config = dict(
    d_shared_expert=0,
    moe_layers=[0, 2, 4, 6, 8, 10],
    seq_len=1024,
)
Below are experts of layer 2 (counted from 0) of a mixture-of-experts language model. Rows are named router (the router's row for the expert), gate (a neuron's input weights, with its number), up (a neuron's input weights, with its number) and show model dimensions 0-63. Each number is 128 + 32 x the weight over its row's rms, rounded and kept within 0 to 255. Numbers have three digits each.
Before each expert's rows: "mostly gets" lists some tokens that are sent to it at least half of the time. This comes from a sample of Wikipedia text that the model never trained on.

# expert 25
mostly gets: ":", " United", " /", "|---|---|---|---", ";", " North"
router:194131107172089136112083112111104104137133092082168135149104102159131131084077086159141117141123112171143107161138128098085112091127057126134136167179095109148136080118125128196077128113138092
gate0:118170121157196151146161094084114125133154082161130116152112150157125107199107078190150139185109117160094097111142130092153160112038159111168145173163127108117151167164099195161146167125091139
up0:144130068035127141181158086169085093096159092107121135090150142115116116139133112213118121136134073113102079130128089143109162107090145141060085135134181127134133102096115155109173139111093150
gate1:088089133107028138102134120122097128181123137148108156096104118097095115207119103076117123141082145123093094134180133165176066123159147164169077159099124108124090108096138136100071185134148149
up1:091142186142155117092113168142117144061105121129097108150185135133165127127156134170118102151065068125122098112117138087071116181147097110178088153154093135097105184196099153131078129140059134
gate2:109144124064106115122156141104123107161152113148111110135145127079134117119144145154176135131116105097125103113193093145054181161118148100136092088162155167136134112042074150126158121100173113
up2:121105126151128141094155149127158144053141166140110113105069160108180156129173104079129122063092144122122152165086088120084120127071121182122116126186123118101149114102133192121114173103158120
gate3:114112159144191166164105084159130133198126105131116129147103192114104127110137161118133192110169134217148116093166111103171075063163171106126157088103137164136115084125095126157090137132162129
up3:106071157130124139161200070082131119143163134138133125108181108108149111151096179134128180122145101177138097112091109101115106146117074078126171136142085190105138154173118200143102103119107175
gate4:121108120141120110202078096175102118116134064111137082145134120122165128096167086081123105098098097177110083124063148150126139115112117131117105106154146112125168075205130174119055114130057127
up4:177125158119117149152174091066125197163170086124146093087116045127122146119160174136155135124126095096105094076171102130028135106160151166167114203049129137068101128153146096145110116181131155
gate5:166101167051101140119106092087175120160171147126042149127098110132130055165122094095128144081133127139142172153096081091119121139114109083093126175077103185084142168120143085178129136104070130
up5:135100143116131122142141131177176116193130157093180155126134066140154137149113161171163100065104071164132200102130121141121136150168112095124132148133106102168134111088143130104085146068167125
gate6:114153150167084076093118104132115150124137153149051081151098157137176076123156145141109106158124059121175094132114137102094122157063127096112123111148092153116126113149090165180100146116072111
up6:109099129146142143132168100142171042074173178130147134104101133166080120155041098153122134117115191111100102134063126082139127119151163115128088125149138165122190089092115142142104166170146161
gate7:189132128119114078112089133106069131115116137142096146087041145105131119143085111095162152119114142079077129141146136096089148078103092145111161134162137098103176146092089135131084102153107118
up7:143107097044142170152144130125177099166128154180115148097075096196156130118083183131161141143117189090161148131107148126137159187086154093081118085118157127189130101131143092082086119107178190
gate8:189141074115129090138175162155043062123100141100127169153117121152183151144083060154064103178115087175072150117103103096138078071139111122166121141132082160150144172121116149132114140098118133
up8:122154098131126131096109094131146153083082171187192135088113105133134161173104167102123105126135146107113198142171114186146129102124174102168136122114134089087116117173124129126162163094146154
gate9:185133092122118143116113134118140137118163060121161108122139097214139145138155191105149140111102073184126100132119079108121145144159143120152098133093211081109060074096145113160135097153064144
up9:099144090149161127130125133183080104100102121142165155088181101163131120109126194146083168079102127122166087083132172083169061127171144184131101103087118140099094098082112078107115126126119072
gate10:135123123099109146147139134138128145226103149109090127127138205078153178130146134140079152180114175141159165104126107115142122118085138150138159180142128089151089113129102211117154112116106136
up10:108122152164126179177136147144109126107126151141123115102172111174208094126112096115151129175162096119132157123116026086100160142144152110089116131107119124119090103141197135136069051145088086
gate11:113200114193112089110117123101128146150173114148179181132133140144159134128158151084148140109088134110111094128139136082166096149098109117129176173177072098104167145110051087092127155104155142
up11:116099114125146091150115073141141102107129100145147105167114047146110122215059120094137147123109093144121114183165105114117108177186122082074149191157191186125092131144082058098151147098090057
gate12:120137135125129130158167109128085169131105115111118106161083069144141122130094083101146139143181067156133138089147172108123130105103120126184088143102150150133146172082100127192103086139111130
up12:099142170109089122134107134127127128157113097105142091163201145126117143103106164150089149233138141097082128070112138115172106097109128142110130140135111111163176111136160189000087170179119140
gate13:108141145108101177111119107147144106121106067147140101138168150158140111122121107120177127150135117130137099189129101175138204135115079162136146073123120186095122056115126227089107079168075141
up13:146095121158082120118173098161137136081073122115137151126087118069142141125085167130148119099166103110115125168085202076110127094112135146123107162138121065110123090133126120123194124174078114
gate14:206148124136096141127149090142149141145064176086219105140192142096140126171127073088174093104156150095146125078084147119137107175130141131137098141118138125157116151126181104088081139158113130
up14:105156086094139117151114177161125153102077137170141164065095088144105102142135149091078126101123111122102151128091143187087117162119154079079140165060102125184137122094082176119097110147123127
gate15:134117076107130148175090087164137111161109174088118079161114158186063144110124126058107078097128061139116114155119125164167157088162130128172112189165149144096094124132131172149099161170092131
up15:153091143142099136101188109116159161123064120113191078134154129106153151105117133077150157065106190134111129149139100112150127094108065164113090162206124140114128098106105134087128162056157118
gate16:149116157132052142125159117143125141092123128110179156070108148142115159139133130171125122121132139111106141073137126154087089158079135160192050115191122043068184132102168117154113140147086152
up16:140148099093145124103134136083083149117126144138073139089061120139106119137181158136141131089108164064116151137122186170120157090081140104112094174184067151139089121059176128122113064134132092
gate17:130097194189096152110086089144152154165068133076136142070116177149150125096101143165153074132102091128174120125108101182160107121126122145132140137135183191148105137119157103167124142137174122
up17:100174080083125133137129119085091174098060109132170144177183126171141154089145169095099118104157126131123157138093115091173158090183098165130145195125152152163135104141108133147131092108107117
gate18:159137090107193157113098164167129114155121154170114129089156167157138147161121106114098124144129136099154156077095158095185139094148138182182124189072133180163104166155170169140126122160125090
up18:119168066142067173147170152104152122097152090025134089067092148138150090182106139116138161167180133129114165145090174194156110132165120148151158148112150153137129125127140118111141175127144157
gate19:179078144138089172131166104176144148159133137171139143189100116136083083162134117168103164124142139124144136164111137077165097164154042107121156140139120097071101094152120127154132126127171180
up19:136149161098102116113096126115128108169156167093183132135108095116100061178116171165115108100138158051154093154164138073139145138152130081178087134075111122153147122120088126132098098171165188
gate20:124047132114139180068123147143132122092173144123126154108165069165090120117108150140058157180130126158147149104108119156101160118093188134172134084109128164147117123145136103137130123087168063
up20:116133164120092134152138143100132171126223112069118081142072091111125081170136099092096108112159114146180105143156139172171158078138165184181184118142170094100073148168097104135152119139039102
gate21:154135140128096099155086096094129178110113090111149074090131111162120126132133129154136150153145134111074078116126116164154052096175097111155153123215100155036096198137075093114096165153074118
up21:081155121110134111138198128095147083121086076090150090182178145170219146108163058094173163123119111179151148121104188120141097157142142154158130124139104159133138163080116142153118122159118159
gate22:178168166162151100119111114147119151104114063106114079161126125129119104147131127131211170195168124192145048137098093111081100175153144115116123183111130111101165129155159135110143114099154089
up22:077083134065151105114125131136119100088147116096160106163160087137187131127142151075183109111152112154070123142136148134134177078175074122074105124112099129161131086100107182134072075188117113
gate23:085112160057119156129103148140157133163154118118114129114115115149159115098105113095116205148128116173109115113106160132069121110169183117152154142120182114192103146190188101121182150140091086
up23:071110088147174115117109105134152089110114126070079114144129141116106143174102196112143129071121115158107077124146123125096151150188151184073158121111087070105107096135131095163094181141138124
gate24:154122133146112180088131221150119142154103091155118089113146091124102111105103135078107103073126086156118177153141200120163127119135137157172124171151057140148168131127104094136128130149117150
up24:093141142136143138110129147112196149143112103107127136098184130149183149100138128127173169097095145175159098104116101174132115114117106126124102100148103101158135148137158184205141106078084153
gate25:162135117117094157107145178096146132176155148054117161089116149118064155132103202175164089166154089160133172032119110102070194131097088108186137153146173176100134150133174146124189115115143102
up25:170163102108082082139100141135126116154146150104106154092105132102089066141123128103120161076132120140157130150086154154093089127137129097158108125110115121117079123068174086107124121153159091
gate26:134118162097142123095142128192166077113148107135164108114171146166134099093090089119140194134130163153067142178183159119120153185148176129079115112132184114173081136190120098155135132175182174
up26:149129113125144129134069116099160119156142164169153157153107183117182198178135108146088146146116145089169084192125197104136144162089103132155065043079111133139114159141181149094131165167119122
gate27:125147110154100053113125143126133097094170090174139143079155150142150131166118123161119179086166124074098062179134082102206140037108116109099144141137125120173089131162121159095156193114136152
up27:122092131140118106192169151144087140126110104145160139141103127083089096112073100143122134157074149088143196110159129154127073133063105152096116133205164144114127080102189093170052107178117120
gate28:138159114155144111109157215091154105132097133123107087108112118134092092154129130097124132121171148110102148098085163130225144163115155148156093113159075189153068108052107161128081152084143083
up28:135160063119137137094174159119103105116072108087081092164141165026096155171140137113152143168082081174108158165108074154115178131151116150085175068100181133093157197122119111139132113163165135
gate29:121060134163103136077145113140131160090109160127080152133156097104077155130110154175162107134165116135110146110095044157129183204186104100139124181119131088120124137161100171142154114150155086
up29:153118126118140153101131103141122095052087142162147090056135066122095128154101139096089085131134097140119171069128093077139178073084073176124162137137142145164145073128159162147107169133151140
gate30:126130146143092093117142117125145146110093166137128096141141113111106159050153089077132093079157137115093133177106122074054144103135082135149114166122157107151115171188089135127149124139076088
up30:152104168151088134178152111154146148094105084121139196123083068103125154123124087131157131077147197117172113176111109137127117124166102108122156092105110068168132122100159190054117159134114134
gate31:100088092113178120131131152124194143126197089136139163128096134155121084109108112174121158163108148146115170157151133146155156149090174142092174103167106133222105129138139098121053085114177095
up31:113112169067117124122094087116154130125183159101179163122104119120136062158163085114112054126093047144146109105134166115096153104159123126119052105143149112157107158162153093089108111114157075
gate32:174220141128104190105139151078120147128080146152141191141109101131152153118107165089119128124129109230153088127146155157087140133163134113089112100135147106141064105156097123159163117120109156
up32:148141181116133141095058118110099151153166111142131141076122098162122143146102126107115117152130187131139110138068094122108093100185134131143130153108066069142152164081087085146128140151133154

# expert 21
mostly gets: " In", "|", " at", " for", " of", " in"
router:158213088200114135105084141120110113122134096116189100144110120143136141100083084145146123128103145123180078138165130114093153089112105120110108100151086119180104122139152111166122158084144127
gate0:119121083116137179139168049113094091129155137174098194136151164123139117084118109172160165135119136150115120070138095095119154133148126112141083137101101175107132156169130176091057191114071126
up0:139114069082171114168166091123117109177108119100114131088098114072112157082164091121129163089087156139183156083130105137155110135139108104107091090068117131146166133145134150102156064110105146
gate1:099175086066097105137141112154149114151092132164117223108124116105130154176110085029064107159133155080066131122126134165162150082121152143174085134125173084163106069081143116053111150123158091
up1:093171144136087125148070187161143124173117130159124111141141130129120148147199133149152165155071132127131082124111137122108109186150123105209114176148125160112127178155059160087092161116095145
gate2:137170132125080119078114188100141103150128177160134068132139167091125128166212132198163124078145116098172072122164120103163145124167166102104141112153138159118120168081177106153167191061138170
up2:104128171122129127125107159143206101128120187167134117108060197027176199142127160113145143109057142092141146190117118120179134151105150181178154119119136126098176096112152172127148152073179147
gate3:132139164167156151140114144134135155153088140109109133175145116049125117144109148129099231191163105169170087057115153087148097072063167125120153133142169071094137108140147153199094107104125123
up3:134054128159137082146133116073146153114167117153155202107110156149145091125071104117137134109123121179177146101129162115117054132144124107126170166147099163109118142174118191097101141132115190
gate4:111132066133132108148124117199145123118118151110095074132162112119160153112182072112127125084124149120120057075088153094223098149093088144134121114100129071135143096154192060164067102089165138
up4:189095149085166146158146120087139149123208109139151195047173090171135150153150142162126197149116103129104108115140105121106154143155114141192164156082113164118106067148127137150184079175128158
gate5:107107125026146150099138102094132108134143190082149109178077135189169136161103105098173158128092147088119192136152093149125099112179102096117091159093155159125160175163139069095126176136072126
up5:167130131178152089151119114119144064137132152139124151141180093120100154151093118145130101045091078178145141091072127097127137129161110092129110149104142155148081099092114149112132119092101200
gate6:160145136149117124110105152145108120096157166143056137181143105145099095089085158124123121124143149133135125107134203116112137082100114089136116073126045178132128063192154122193072135157087129
up6:158088129151162138112141136127204112083125127110100195131108110114120190135111134156113141095087178152106121128097136113115186116168114158151153187139169124081159125140166110172111088170181186
gate7:140093156146118117066082157099072174120160127207080176081107142090137169100080153076166132067092094128111171077132112142136109120134132095144137136075154075107123163086128115120169095156162075
up7:128083131114204082143138158080170079096110119152147148073103113158159125085181090154096113115143120146162081181165156095144134136092202175096173133126113101129088158106104168122124126125140159
gate8:125186106162172141133150151184061096120103170133143143152085047155133149115153121155086155185126114101125096088094125152152109057147126090166121200099139112144153151144160105105076083083128095
up8:113150098145123111175128103126138130144080167142106132088071139168095131183109121082089103157127176114138115162147119104105145112127155136139130160119081114083072108154152085154063122154124208
gate9:141150120116163181149134150138128155104139064155124123138134096170139090101115144128103121122092033143102135134107132095114157181153147129056108127084143064122136081158060061149122083185109164
up9:164148083138149086139063105181120169139107142117182151000161090096092182077153143149115148131124128155150127116152136143131106138165128151146110102152129110115121165133130087148140143133135093
gate10:108120171096096171152130145186127180184085158099134106114116141115190194098095089162102129109111170150189159174126138109137192158124174128188140183117151096115140180100133165103140131096077137
up10:149142088098180152157119157164133148101144074176174085097159129151128095124153106164139147185176147111081153127163099089136143109099139124074152097126071103081129104164170129137066112158122100
gate11:100221095148120078120101163095147134153166128176122198169129118099135150102175112116137137143090112120067099095157077145214078115116075169148118146198052113103172137132075114142113154126147147
up11:075074122128144066121135082098115092058089127122109107157131051132160051185075114134150098077120089140065120124131105086095140096138162070097158143127197163124147127128105093149136134086096092
gate12:137088111126140130147079147177156129141135145104050100115115115154109135185187090102113152115096135163121122107127150071145107093147130100109089149074060150110135151125065100111163087161108088
up12:120109180139126099140073123145154129169101112091124127183126161161121192124148153178147113166102101167147103155127148092181119146072111102095140132150095186098102163129117125085114137144053170
gate13:195179145115136154133168155173121113085100009103116102154155113154122079112191127083116114106143050156093098176159119165131139107061120182196120130124171113098091146114168144120143121155099185
up13:135091167151115142149198103097135072078112208134082130090156111107104117152120163108177122092202069121156144190136166060173105069126176139089119098177127101111142155109079135132162076161148087
gate14:140156159147102054156101110081164150145144125133183110147215096112128147186150109052121114134140200109138113100058147140172107138100137113123169128117160133159066113098143165109098142159101089
up14:136189078099098128120111146119140141145099148160135182097179132150150097161127108118119096110128107160122146144126190156133127179095126089102146092101118124176152097036082111146169126231124112
gate15:183086110128159149166128152180134131093160090144120075186107149152090176087132095086154109119135136165148115057139107202132166150123132142099145156146094169085079144126149108070130124090109172
up15:118101135166098089138143141109160116074112096118150154109182143136123141111212128107163145121143163115123093104207096119139169095124057121148118102141132093163142125101131133142087158076138072
gate16:153119157144100150082151097153114122115114140122159156125146128183143164128101116105108138081142174081169207070177170115073122102141129175093118098090099124112144107083062040133121158140116153
up16:164149172136133135166122096140174144135102165124137113149095078133076087146136150168154180109154136094069134104131147106127190113141072118098097154130110077070100071128122110136113071054127098
gate17:081130131201139076159122056107166142125067139065120157127132168096122047117094107123158088173067152163133070154092133166172083048131097125099131113181105157161124120158151118134128193104129162
up17:142113077107090198082063129086066210152087142123134170162159151148175158123171114157137136101109113110110139170104161079128125144163130154144068148112143159168172125151075098124142127121123134
gate18:168198155119192144098098162172104093132143113155128152143160096107143118175140104104135148121152124153123126102080161071149120089123129143153134177093117187115145164082209171109151115100112173
up18:143185082118100119122166143175141061141128140075158118092106180150177149170064115178117130187113135107086143168107162166130138148129091171159095165135155109177131125189111128103147147129142204
gate19:181167095127105159102110108167144147151117119160130129131099098114065105132122068132109147087118143139152137109119137129155136219128052044171116128185124123159154173166127139119122136163113137
up19:166139089125149123143132124094136145136104213108155075117112112086041142166134071133119096082124151100145151102126113192137138120084109090153156084131125142139121126105105129143118139120157076
gate20:152104136133070167081116135098155107097139164137084112109089137140085163128110130145064123161081130197156147094165186136044161112077138162209092106149126180117120116159105115110110209123158110
up20:117123136163138099144141162102088113108164161095143147144100108079149118164123154128065104108170171135109112095170105169168131093150148117206163134146224107132110087149116152127128148137063042
gate21:079116151074123122175145066121108220134093060114146109163133103106096142156151144145105111106179136111106107147148147157148071134129096149126138136161096183051096198152113122141132194135120144
up21:079133147106168128093108141141071109083130088132130031144121151147174143099161060058150095116148081154153143143126127158134106123142095142105104171134088131145125201073160191148125109161154148
gate22:103141133188147129139102157111123142140124060208124118094131102086072106109127117154187126157175153190161082124133107087104132153129177138146084201121129153099117165118138138123104118110131132
up22:063163128183127138120123118151110111127122198086166102157117072160152125141166092128130092086132136152093148129110134074126194132147126108123114117113139186199111167111135209149103151156117176
gate23:109143130041123109142074114118165097169128130078172127112098153134179182100131128089109132153148116146137104137127141138105120110081177113206143182141214185161128067114152091125188209139153082
up23:095102113119129140138105084169111126100122080149058184141129113122109074155122096147057171029162151089116128160117103103143134091153155149081149098133121089084112119071127093128122121124137165
gate24:150112164099124174126126154090042121129097143139139123099174081144173094097147132139098126071113083114114174061149127137154154149140122154207130070081108109103126142109136153191085057119145130
up24:076138160131173143089134143131148172170161139133181132182178178157214125156149154103167126063115093156145118109107136103158139173113115168073113033159098070139101162125142153215114113124087127
gate25:151144074128113119110154141097161170082137115085101127106136116193110203166096132135118131180152066180181146130154107139054189149098125161133113156186114176080129152186172122108144134116143116
up25:135147106106137110136102145162096137129133155129104134114125142106072152132117132069102154096146162117131119186069139136114135150107156112159095142150064110141080118153173086122114093097105088
gate26:099134088151139135117147176144097107131143120097140148098165153144147111153142154116053190134105157100102186186186098085115117189219171130113093138112141124124101131156145140148152142185160192
up26:121135147136150161162137078101120095155175101129111160137132164139214109196155134140071139121105180090167137186130145086139147170126131096111104188106106168148114140124184138052113146172091116
gate27:109182119122118113141101147083146074114160080171141152167183110079136148118107138164112160103146127113116096139196094165165211085082151107092130108088157087173142091147153168172133135097124155
up27:144151166136086113141149137174107160156098155154127140166120126107139055056073127134185110150124103118131161142167128172109151066076115101132160068115167107174115137171122142176075091156125124
gate28:198146148162115155156126109126141128160138154148151098059149148118156115142143131090164098144087133126158161123082089128183115180126159071155133128106094142159090184074115144130101121066131111
up28:163150111104160131105154184138097126152083100089168117141111144060067100170111140148139086138129111149116122140123077165127174112217119111153144041138135191122106187111131125124152193124127149
gate29:097122085182094119114160109164123173126099186102126111143112164095120139194116174194127123104175165104078138112089138169197159167133106083158128106058094099097096105131155123168127092159147117
up29:162131153149155153129070113130151107064156120156180156128184133114146141123172118043149099100154142134141163122090156154187128092148119121120148175162158135126119107076130146129130107116118111
gate30:145123164149073119169133146121081116136135109065178071121168113134132133082133114100108140094102131126144145104100126100205135128124130130113105176060103112172131176195088142165152112121077138
up30:144119162136127105143137111181171134156129097166155110179140025119077139103128097144176108152144189123142110137147146133091153167141085110127159132150064029140092126138116161085067185094085174
gate31:131161161119116151134139122084169101124144116137133131116063129187106092112113128187167143163080080102145136095142138119156138128109128138168121107146096132169081069068124112162127042110143090
up31:175165095077088091120102108147112150115158131108200178110107124158124146166127147078160148133144103133092166131112098131084133134146127129169058025138130153115119131108167129102126137134136161
gate32:140184128119120144059124141156173137040085117148171159112100098129199122052151128113136116167114124162153080157105166085114167073133082141075137115169131176143115129128091129104133130142124152
up32:116106161129122140152096138162069154174113081157167181150138146147087075174148141109085099160130160132112140150094109175114083100198139155147153128099095111088119110116072071119167149173145115

# expert 23
mostly gets: "|", " The", "In", " at", " is", " she"
router:159164100184114170083051137102098088123119095096176132132104109144116101096109046138138128117121129134136108165201136102130133083117110115116127142189098107174144062150166102125130127099135112
gate0:142124137117173176097151075070101084083170087137174144094145121146123142096109100194158145178082140103147122102134094112174100115146120101178116107147051130114127139183169168120106173089095147
up0:113088069088153157166161116193158104132121160155076148072104134064114059127135122147113156140081105133146113105120148148136173136136141119122104125072112098159190120098117140086159107109123127
gate1:088123112096089137155085087090140089114051134135090203117155107113117110169067073063035118147116138085090158144168092168191132125102110130155088113129093098162184128090156132067087129136144134
up1:155131115173164115104103139172120118172123156109121139121157147184124116155205147145166142122094120172149111099121109099098119170148136119218117145142091171106123143180057149092098171125112123
gate2:087167115141126146110161149100124143092160101127114080155192131109128105164123108212171155148125108091121087144162104125143166139149109133110176150142150115164095128062124131107140124126143122
up2:111151137128088113149097138113126135109060148132137127078108152085135180134095105134211125112117151150125144119128143122129115146130128154115167135144117131071139143119100158107130153108248177
gate3:121102156159154193160090116083141137174098157118114117147120113117108127133145124110121198130161095182135136085101136080115075054094144131135136099171181093136140170156117089171104113111184138
up3:166081125164094105132150072058162169102149110145215178110132104194161146120062172138122102095153123137108133119116132115050088117149144136170184220128112124097073125148143194110099120120112168
gate4:102120050132136111092132076138108134078113106121097100111118120129165095134182088121113141140167135150125068124068177121130148147060167197119087099171137104121159099219153055156075088118159155
up4:140070143091170110151164098105131135115132129106171159102117024158084121201144126153113140104075123127181162118179139080132168114076108132157093124093098199110105086130155082138112105148128114
gate5:111126149029122160150149105126133124127117117130110124162089141166185120168099067094079181153116148148129179142077081130177087140166121106127161160148175164120096146120137081169103106146107130
up5:154123137154143100139135126132108087176122176115141124155137144154134246152111117180191138115110107118127158135057079133134177174122117151137107104124124184174123111104124113183136104104151171
gate6:085164164163092140127107137113093167086143127119076099165151119147184116118126124172129122141142118123164105126117171130124101122108151092136111091126082161099106146107181146110112111157080124
up6:152101110115095087158119135171165125074100077130123183130113164135125113161067090165086103079129160127091079131143155134124186108124144183075113104134163159122170116152138132124090087169071130
gate7:165145145150118135097103157074106152094116139131102138042091130114105087135055162075133184131129085120087159117139144098122137062080130163135128107159130093094153117120111108171110127185172103
up7:130119129061098147129132133096131100144100176186161113073109090089135125159130163102124143087164163119141124177132095138110102110108134132101116172081138149166124108140085164081100187173177143
gate8:147133137148134133103164138141098072166112143133182113116146102148140111127143060116106120124110121114095161087119141119174121101187118148172122200135133226123134179147157143175128142071119118
up8:152126143146084151117120087164180095082084154111125113110116098151096144166112090108097103129149151117146166122114124130137185086128141158132128186129113095073133143130127089129117155073166181
gate9:122090145096117154194148069151116157144129060146134155135103099172146184119093111124136089107101052143151088170128102150136141151165136090040104102137127114082147136134125074120155136168132179
up9:104102063119166144176109116166093136143153124119167188109167105078092171083131139213108136073144104142105105134167144141141133086199092112102105086093086120098126157123051091202123103094128130
gate10:071147101079137173145098127090141119167088109114069108140122125043124134105128111156119180173141146176150139147102121109135103161126156153129091163148140099106167159076145144190176188108094130
up10:116106115106180149171156164128069084136105101179164090075201139114140177111160103105127084188111174131145175155136144118148131152124183090121118073133128154095091125177160167153092128191120131
gate11:107214143190084112112123154089141151169152132127143194150113122122165174099145149122128156134097092141095069124114089086201107144105122170156148140172056128138155153074059167092114159128138101
up11:118109147120122085138147141155133086047101103121117102124154066123119103171083132107144115113096125123105134109161087087120072177153143103135157166134248137107163116088114115142169136096112142
gate12:117099142133150167142120119142100128125093107107129140134109104157106141184162110110120145152139126207128147091160163083169090084131162072143093137088092148144071148142141100172108081133117054
up12:127175191142056116111104129138141091152109112124105143155136167162118106133100150157078107155124101178100173147140178109148148099078139086154098123100159159116148160125158171018139111154091168
gate13:128141138140174137151138116163114137063113072142116074146152105159092054080106080099120156142081084159098097144088129136093122141071074215143153118134133161139100118088160186155123154119120165
up13:068135222122074174144110113095130136076122159111086172149124104118142111140162191106158122065181074139124135176139165104116082131114128109097126136192075094083095132068146083123175105178145144
gate14:140162176104128083130124101154130204135059109078194161154164114101136095110148115074142086136141174102150103074094126118138065139122167141076104162147114098128077155074149161052046142149099139
up14:132167085115140142127105180134159140109073171171109166128128116160168111182091124070155071097093145125089129123117163155182129166138103068130164131109058132167060082141096148110131133179111144
gate15:140114109129118129176110096146138148083086159137175147180099096141084107072105106103195055138174107111152148104153136200188090108129114174137111209174120140057062135129172090100088166117150125
up15:147122151184086098105137144107179144117086179113164160095165148151136141122166121103182113083116151125137098107219127107126144111190082166163127136117161089132110133065131122138111196100153116
gate16:122138174144092112088128159169110168093097091137177165076104150131133153135084133148141111132083143126159154043179162103086133111069171109101080117080147089114131126136136150131106142130091202
up16:170147108138156138155142122098172146114134167129120136117085083130123089139111134137130126114128154085116090135144170102153113110105110084133155134106067106112100084114151112114095083078114083
gate17:128114150144117122108171084162127137085128136050131128161074142132101179091110118130117097114122172148159085161073129147183097056122101123124166144171121127168148113136108135160134167096144133
up17:122136092112077204137120108054083144123082198153123174129158114164132126126164131185119099126120185158082130182118143076161168073147104180103171180134135165171104153169120087091133139101163135
gate18:132180120111158082106111179143078104128124169156179160125153130114135160169135149107141159093125148115182120065142175085147166105139152159154116113079172184120121186144128180122156113125147107
up18:122198067145130165125173144141143099107135088092090097124118167101138178150109131126135123168060126109129145134102137183111193141156108097154119184123142102133135108175099169135143159101129201
gate19:150143104124080167148095123173090155187118142091153122184109101156098091159138094148106139118109149156137153133091119104169063157132093047087131110156061126117117104179178130141123161166127154
up19:197089109127115154132123128106099158186102173124164129156117098071064182167153106194137108096122139084162149141121133144134085166114100109153152133128110073173113140133151169132075130113154134
gate20:156116123134118162128119164155155071101106138120145120160190116129072152144130118161087107136090164162198126120152162160096119166040127175177111162161110170094109097157138141116158159150123121
up20:112127119160148120160200142076127114131159143101155118166166130095148140142090192168065141102133177083101151177093121203142107092129153091171106135111173138126091114140130175143152092142074083
gate21:132120169092099081131159089131138187096103050083142082147185107121152139135100103197070146143135091131132109132139165135125071184140111158130139157140156166081095176096091096141154140109101127
up21:096099128126173160129120098092107112067134082169172094151138113144155150107166119078212127102172088165128155187121120153125111104165084127094093166160133143107144156094157171107210110170121124
gate22:151119122132184140133139096106124131140138106161183100171115114171100080176155115129167177168175177164138085159097111064145143158177131158176083188103155114080182136103075138151092078116123165
up22:058125130153087099168088122171126106169142143099110112185148147131147122182151087114122106113175159142089099114092110082133156117189071077152052125079147129195155104113123159109138096121101155
gate23:082135130058096116142077157083147113154149141122169097130127150135134145123165086099137185152211087142149102093098166161151121078103170099185099163139182147153146118086123110113145145105148125
up23:034125111124168143097134084174118172107115042163036150155138100079084129128094179109127165077136117122115101127126108114144150126125145139118133125129144054102097146108073122101155140123143165
gate24:125157168177105176138145138109136134111102052086123120144137108129126125072149073109098118075144165097136151159203149130163123146155108096173129188127130120128163122118132109137124088156165151
up24:092156138157140143072173101163214130181159100150143112136190107144167128178104120122167151065139184123136153100088110152160072164105131203039122118132136110135138126154141142167150113154081131
gate25:151174117131098160025135120139126149113151112109113146115133111135109137122112146113152082164117085202165163046152116083052180107119084104145131132164112200059140154161147138072142116113123121
up25:131179099128100140104117096162132158141105111074155131148155120068096101133110142109124124077108121119106112191107156132151128145118162112115086099116091128146045132102145113098138083089088046
gate26:057118133145106131163124189177157119091142121145159204064157162113124149122099117160129125182109136175082121173173185149115133139150177119079110110173151102118110170173109158163167163156154185
up26:159145167139139100110098130101181123099120085117120134121134073094180110168128144108116129117158125122164114165097128106096106133151132067110084158052076168185099169161175095070104137149092165
gate27:112166142138114118199091176145079107130168108124155132166123088106123086130128152200108141100180139117117065165171109137182147111095144088114073119096111068165149154170163171069125126097089166
up27:143100126164094086163153167131132182137077150126093140175114110098105061120062130145169137160129204148153148122172143184115130133079172129061137131140140083145093079126142121160037109138155169
gate28:196142166159115075122121126100151079165127153115124091100201169169139136131134134179153143156131111074119147092080099126152132134088151127136174164111100131123063160087114181122097115069088088
up28:130140117074143130079144181134153133140089161100132108169152124038055178157143156125172131146174121166104178142046056105186145115161122146140154159078165128118089158116094084111157113093166089
gate29:154114098195106142058135126046086120118141147116109155093141204075111099191138115204187125146134106157092101118101085127170196115141136087154122143100115147132169103139121158093161106177169154
up29:098115092162117163160061132080136117116144120164164128067111170122141140115150104106169081119113130143109129060093108077146104077113112143098119139160117144102149110106110103098115139134115168
gate30:089149157175110130151118112084075137122096105111129109156167139135130117138122086104075153116141165133078126077147098114141109110132081141078129100076146075178174188179070131140167145108150144
up30:133147190159085140164108122188108129131096108110134132140150095125097156124115119089198122142148146132143112161142173142058087128139126129141084128132120089156118115134135136121050190125074205
gate31:109143167109132178109150048083183122125175090187151153116133114175113082149109069156095083126095097138140104097152159136133149135115165144178116119145092164182153123096131080111053099113138105
up31:130142105085114149157122156166154101111186201090157133127163132177139102129141120082178130151069115109177128176101164151121128133125154137141072097114146163095143165102175129135143115107179161
gate32:180138149113124191078132145155102171062084161152136121139163149108196132111146107119147141119117119143179043109103137139129126090089101140067105128130120135164083158111070148109152145117159146
up32:147127168126128169154097185176120109175138137141092166148135107149086181128111148104097139169121126124123053146121100128071125118109086154154155135113075117147202128177099078092100095153137155